python train.py --d_shared_expert=0 --routed_scale=9.66 --balance_bias=false --lr_router=0.00207 --beta1=0.9 --steps=2920
Below are experts of layer 8 (counted from 0) of a mixture-of-experts language model. Rows are named router (the router's row for the expert), down (a neuron's output weights, with its number) and show model dimensions 64-95. Each number is 50 + 12 x the weight over its row's rms, rounded and kept within 0 to 99.
After each expert's rows: "comes before" lists some tokens at least twice as common just after its tokens as in all text. This comes from a sample of Wikipedia text that the model never trained on. Tokens count by the router's weight.

# expert 3
router:38 72 65 40 53 49 42 55 36 61 43 40 47 50 70 61 27 54 36 43 49 27 34 40 51 55 61 63 63 63 61 44
down0:58 71 66 57 55 39 31 53 59 48 49 44 43 26 43 61 58 66 57 36 51 43 49 49 48 44 51 60 62 32 66 65
down1:45 58 45 43 43 79 30 69 62 49 44 65 52 44 53 82 38 38 57 40 45 53 27 36 55 33 54 52 47 50 52 39
down2:44 53 44 73 46 50 34 39 49 45 28 26 42 35 58 53 57 41 50 44 41 59 37 53 46 64 68 66 52 72 57 60
down3:36 38 28 57 56 49 22 43 53 43 35 36 52 41 65 41 41 51 47 30 56 54 50 73 49 48 54 53 54 64 54 43
down4:31 57 48 32 63 56 65 32 59 56 63 42 52 36 14 58 63 46 52 54 79 46 74 50 42 46 59 39 62 59 55 64
down5:73 60 61 75 56 53 52 62 29 42 54 44 58 49 63 63 59 61 43 42 35 56 54 44 49 51 40 56 44 64 34 59
comes before: " of", " and", " in", " to", " were", "h"

# expert 0
router:54 45 53 39 48 32 67 58 58 52 43 42 72 38 30 64 53 65 65 36 44 62 36 43 55 37 56 28 27 66 61 72
down23:46 32 60 54 58 40 46 54 51 29 55 57 29 56 60 53 62 61 46 30 53 69 55 58 47 42 67 49 55 48 57 69
down24:40 51 71 55 53 57 45 58 55 50 65 48 51 60 57 75 62 29 45 55 50 49 52 43 61 47 59 57 61 40 29 82
down25:36 67 34 44 43 61 70 45 48 59 64 54 44 54 27 41 82 42 54 53 44 55 66 61 47 56 73 71 40 64 61 37
down26:74 47 30 66 56 48 57 74 56 65 34 32 54 54 68 34 52 43 60 38 58 69 32 57 53 49 66 41 52 40 26 41
down27:61 68 57 48 49 35 62 26 31 48 46 30 29 64 60 31 22 40 41 56 48 51 48 52 71 51 54 45 21 51 46 38
down28:25 53 64 45 30 40 64 58 40 37 53 42 72 72 45 61 33 67 45 46 29 44 40 64 44 38 53 45 37 32 32 57
comes before: " |", ".", ",", ")", "4", "5"

# expert 2
router:65 50 58 40 50 58 40 49 45 48 44 26 55 43 54 45 51 50 70 40 65 33 42 24 50 58 59 59 41 40 45 47
down14:34 63 62 32 55 38 60 56 37 27 59 45 52 41 48 48 41 56 57 56 58 41 46 60 44 72 52 46 53 52 35 56
down15:63 67 56 65 61 32 61 46 57 60 38 38 60 44 54 43 81 56 58 61 47 67 59 40 60 49 48 72 48 50 67 58
down16:62 64 74 58 57 18 49 52 58 29 36 51 44 44 56 47 46 40 54 63 34 64 48 71 47 51 55 59 56 60 45 38
down17:45 41 66 43 57 45 68 49 68 79 62 34 69 61 67 48 48 71 59 76 66 37 52 55 54 55 43 38 58 53 50 57
down18:54 56 55 42 43 51 24 59 43 33 54 61 54 34 53 37 54 47 40 40 53 57 36 43 42 37 64 57 39 35 46 52
down19:57 43 40 46 60 42 47 46 59 52 53 73 51 45 57 64 47 63 39 45 32 60 40 63 56 56 38 30 73 61 65 43
comes before: " of", ".", "s", ",", " in", ":"

# expert 12
router:39 68 49 51 40 49 36 52 39 42 61 68 54 37 47 56 55 65 34 65 60 72 46 32 37 64 39 55 40 40 54 52
down9:55 56 53 68 61 25 49 34 50 61 64 55 45 24 55 29 47 50 36 36 55 48 58 53 13 60 47 48 46 57 36 46
down10:67 52 46 39 40 35 57 42 15 64 41 35 58 72 44 55 21 37 58 36 42 50 49 44 67 58 63 31 50 51 54 55
down11:38 58 31 59 48 51 35 45 58 49 49 53 58 49 56 69 38 68 32 41 55 55 36 50 54 47 48 71 50 50 62 48
down12:40 57 55 57 46 80 65 42 73 42 53 36 57 39 45 45 43 39 58 55 65 62 65 59 44 51 53 30 54 76 70 50
down13:43 48 43 37 83 35 52 45 42 56 61 55 52 62 57 64 40 34 47 52 36 40 42 43 38 38 50 37 38 46 68 56
down14:55 66 30 52 58 44 36 53 39 69 48 70 63 46 34 49 62 67 61 41 50 40 53 40 73 53 56 38 82 42 63 63
comes before: " |", "i", "o", "a", ",", " ("

# expert 30
router:59 37 35 46 49 55 54 51 34 42 49 63 63 60 58 64 58 55 61 50 38 51 55 73 33 33 64 32 27 32 43 50
down9:52 74 62 64 63 49 68 41 54 54 53 61 38 51 53 53 52 59 43 56 71 58 36 31 66 73 39 46 61 47 42 52
down10:52 60 67 59 54 59 55 58 58 44 64 46 51 48 43 55 65 58 28 52 45 56 53 40 66 57 70 34 64 36 59 31
down11:44 53 35 51 64 67 57 57 68 51 58 36 46 55 39 50 56 53 38 40 41 60 70 53 49 48 44 36 47 67 54 45
down12:54 41 69 66 81 59 47 28 42 52 48 46 64 46 44 24 25 51 56 35 43 76 59 58 58 48 51 68 53 48 58 68
down13:49 53 46 49 62 44 66 52 68 47 68 49 40 55 59 42 54 58 55 75 60 50 38 46 53 65 17 64 56 50 33 48
down14:45 51 68 41 72 36 52 52 42 58 35 49 44 60 37 62 49 62 40 55 56 30 64 55 39 35 30 42 67 62 45 59
comes before: " |", "),", "9", "6", "8", "7"

# expert 11
router:70 74 48 49 51 40 74 28 52 38 49 41 37 43 37 43 58 53 49 43 71 45 48 46 55 41 72 66 65 67 66 61
down9:43 38 34 22 63 60 30 51 70 35 61 55 53 54 36 62 70 57 47 35 55 39 47 45 33 55 29 38 34 42 29 42
down10:35 51 46 47 43 50 35 36 52 40 32 41 58 55 45 45 53 40 66 61 77 34 44 51 58 44 69 52 66 45 53 37
down11:38 52 40 47 35 47 53 52 39 62 58 50 54 61 40 69 57 77 63 50 49 52 44 26 58 31 33 61 32 50 32 46
down12:53 47 70 60 62 54 28 51 42 50 40 38 38 62 50 37 37 48 36 38 39 37 67 42 45 37 34 62 41 54 56 34
down13:59 46 51 40 39 60 54 62 39 86 59 46 52 57 54 52 38 38 34 47 48 25 25 46 57 38 55 48 42 53 70 38
down14:49 61 36 67 55 47 41 51 36 50 52 68 56 28 54 36 40 44 69 52 46 57 65 33 61 57 44 68 59 50 45 58
comes before: "ed", "ing", "ation", "ment", "ated", "es"

# expert 18
router:36 33 45 35 59 37 48 49 56 58 30 48 47 56 55 44 31 56 57 42 33 66 67 22 58 56 40 58 46 52 35 63
down8:76 38 60 60 65 37 61 53 39 41 53 35 47 62 29 26 57 41 59 59 39 46 51 51 38 58 50 51 31 50 32 62
down9:61 51 62 40 36 50 64 42 64 45 38 38 43 49 55 41 45 43 28 62 35 34 51 63 42 47 52 57 44 54 40 33
down10:48 19 62 31 70 55 41 38 51 44 31 58 59 54 55 39 43 53 49 62 43 56 57 57 43 45 50 51 53 42 25 63
down11:58 50 61 55 43 73 40 51 58 44 50 60 58 39 36 49 60 50 49 56 66 50 42 64 70 42 44 41 38 60 50 58
down12:46 30 57 33 42 41 51 58 52 27 34 45 61 42 63 34 43 64 72 37 45 68 52 50 56 52 54 58 41 65 36 57
down13:44 68 59 54 37 55 40 49 21 78 43 60 38 59 49 56 55 47 54 40 33 55 37 41 38 38 69 57 60 58 63 73
comes before: " |", " ", " 0", "%", " +", " 1"

# expert 34
router:53 59 52 45 57 75 57 51 58 54 47 56 34 54 45 63 35 41 60 28 43 60 56 39 58 60 69 60 61 41 58 48
down0:53 51 70 41 48 40 38 60 50 33 67 80 49 32 60 67 48 62 46 49 13 76 56 31 61 47 46 47 57 37 37 59
down1:47 58 49 39 41 37 31 40 41 40 43 58 45 45 48 41 59 67 37 78 41 58 48 64 57 66 62 69 33 50 42 53
down2:48 47 29 53 70 56 48 42 61 41 63 75 32 55 39 54 40 56 54 44 60 32 41 44 53 40 55 53 64 44 65 54
down3:59 45 64 51 44 44 57 51 59 40 57 50 85 38 43 68 43 51 41 31 47 75 43 40 44 38 27 65 37 44 48 43
down4:40 47 32 53 45 46 50 57 52 46 38 63 53 72 42 55 53 37 60 46 50 61 49 47 38 57 58 46 52 67 50 44
down5:55 55 59 61 39 61 51 53 43 50 52 52 56 40 39 47 23 52 30 63 41 26 49 31 46 81 68 41 51 65 42 47
comes before: " the", " to", " by", " a", " in", " that"

# expert 39
router:39 57 53 37 72 39 38 41 63 58 52 35 73 62 44 56 63 46 65 54 41 83 56 62 52 40 39 54 70 62 53 27
down0:52 67 50 47 64 42 49 52 45 40 52 51 42 52 56 49 62 59 51 55 35 41 59 58 54 38 34 21 56 48 51 61
down1:42 41 31 43 61 55 72 52 62 42 54 39 49 45 39 35 49 65 71 38 48 51 67 46 69 52 55 55 61 51 55 37
down2:62 74 58 45 56 43 42 49 40 30 54 40 46 36 30 46 44 46 59 53 33 71 52 43 31 50 62 59 20 68 47 67
down3:44 38 33 47 70 33 48 61 59 62 68 49 60 49 65 54 56 32 42 75 59 55 54 57 32 56 35 51 60 61 64 63
down4:68 45 54 61 38 34 23 55 33 39 46 47 57 44 29 33 45 66 40 45 50 70 54 55 72 30 50 38 53 36 39 55
down5:50 49 52 28 38 50 54 64 54 58 54 24 58 57 52 51 52 48 56 27 60 50 72 53 91 65 58 57 66 46 39 35
comes before: "s", ",", " of", "ing", ".", "s,"

# expert 36
router:45 58 31 43 68 43 60 36 31 44 45 59 50 68 59 55 64 44 62 35 43 64 26 64 69 45 62 48 41 53 49 44
down9:49 55 22 52 37 56 26 55 56 56 54 50 37 58 30 55 51 33 59 53 35 74 42 73 49 55 54 59 61 50 73 41
down10:59 53 77 52 63 53 52 44 61 37 40 62 50 46 48 49 40 47 23 40 59 12 76 42 69 57 49 53 49 24 55 43
down11:64 58 65 51 35 37 38 50 71 59 50 68 45 30 67 58 34 68 43 59 41 63 57 52 70 54 62 59 53 23 52 34
down12:37 46 24 53 33 40 60 36 47 50 48 48 38 64 48 30 49 37 49 47 53 70 39 66 41 52 25 50 55 40 67 35
down13:46 60 28 47 47 53 61 43 53 39 39 62 45 39 50 43 47 55 55 44 52 44 56 55 29 58 44 35 59 45 53 35
down14:32 74 56 47 52 44 58 48 48 46 66 59 24 53 45 29 60 31 50 66 39 25 57 66 59 44 36 59 44 36 57 57
comes before: " the", " a", " to", " he", " not", " as"

# expert 26
router:61 37 48 77 30 57 59 60 73 40 38 59 64 56 61 56 42 31 43 36 51 49 49 59 35 41 49 62 39 60 50 54
down8:67 51 65 60 40 50 36 25 46 52 57 63 69 63 55 62 58 50 63 62 45 42 69 46 35 27 42 61 40 74 63 64
down9:48 42 43 60 43 38 31 49 50 53 47 55 58 28 42 51 79 68 54 49 63 67 51 38 42 55 42 56 42 54 53 60
down10:59 55 29 36 37 46 50 62 47 49 25 54 70 71 42 45 76 59 42 40 53 80 36 37 46 49 51 41 41 67 68 39
down11:51 56 44 43 49 47 66 46 52 32 49 49 37 58 52 59 32 32 37 39 71 55 55 38 36 31 61 56 45 50 58 53
down12:49 64 65 44 33 44 55 63 39 64 61 31 48 44 62 61 54 48 58 57 70 41 34 56 48 67 42 33 52 61 38 50
down13:51 61 48 81 47 37 35 59 76 46 46 47 65 47 50 52 62 49 57 46 54 57 45 38 45 42 47 55 62 41 39 66
comes before: " |", ";", " 202", "8", " 201", "1"

# expert 17
router:42 50 41 49 22 51 53 59 48 43 49 56 65 45 63 60 39 26 32 37 39 54 55 40 50 36 34 59 36 37 46 58
down9:58 53 59 49 46 57 61 48 23 51 52 37 46 61 54 56 46 34 56 50 35 37 49 38 36 59 42 77 36 37 44 33
down10:33 45 51 48 52 55 43 45 56 58 62 60 39 57 40 50 53 56 75 28 74 47 53 48 44 54 60 34 74 50 43 55
down11:48 42 50 49 44 45 34 43 53 44 48 35 64 51 62 47 63 53 43 30 61 62 49 30 61 25 65 39 71 31 39 59
down12:54 40 59 50 38 63 88 51 50 41 47 37 55 61 46 28 23 31 60 41 52 48 58 67 27 50 66 36 45 40 44 49
down13:40 42 44 52 55 47 65 40 70 58 48 47 35 68 62 51 61 64 55 60 60 45 58 75 53 41 63 37 60 43 45 47
down14:52 42 45 27 57 49 65 46 52 44 21 46 54 48 27 47 12 60 43 49 47 54 58 45 54 49 50 38 63 65 47 43
comes before: " |", " ", ".", ",", " is", " ("

# expert 15
router:67 32 50 64 59 64 47 42 31 68 48 49 58 48 72 52 46 57 48 30 52 37 59 41 47 42 62 51 53 36 38 33
down0:41 57 44 53 34 54 64 49 43 59 54 40 45 59 45 15 47 47 53 58 60 48 49 53 40 30 34 29 43 40 41 53
down1:48 53 39 65 62 67 55 80 54 54 45 55 56 70 46 47 53 44 42 56 33 61 57 43 37 48 26 49 42 54 58 45
down2:35 69 13 38 70 60 64 52 53 55 22 52 67 70 38 44 66 46 65 50 57 49 57 37 43 60 57 55 62 64 57 38
down3:26 58 41 76 65 60 60 33 37 60 57 41 31 58 48 49 60 65 61 55 46 61 56 49 40 66 58 63 40 53 67 43
down4:45 42 41 44 66 26 32 47 54 48 63 66 68 64 53 40 53 67 32 65 56 23 63 56 52 48 61 51 43 32 59 30
down5:38 65 59 87 52 80 19 70 50 50 43 47 52 67 52 50 52 58 58 45 37 71 53 65 31 40 53 44 52 49 56 53
comes before: " the", " a", " his", " an", " their", " its"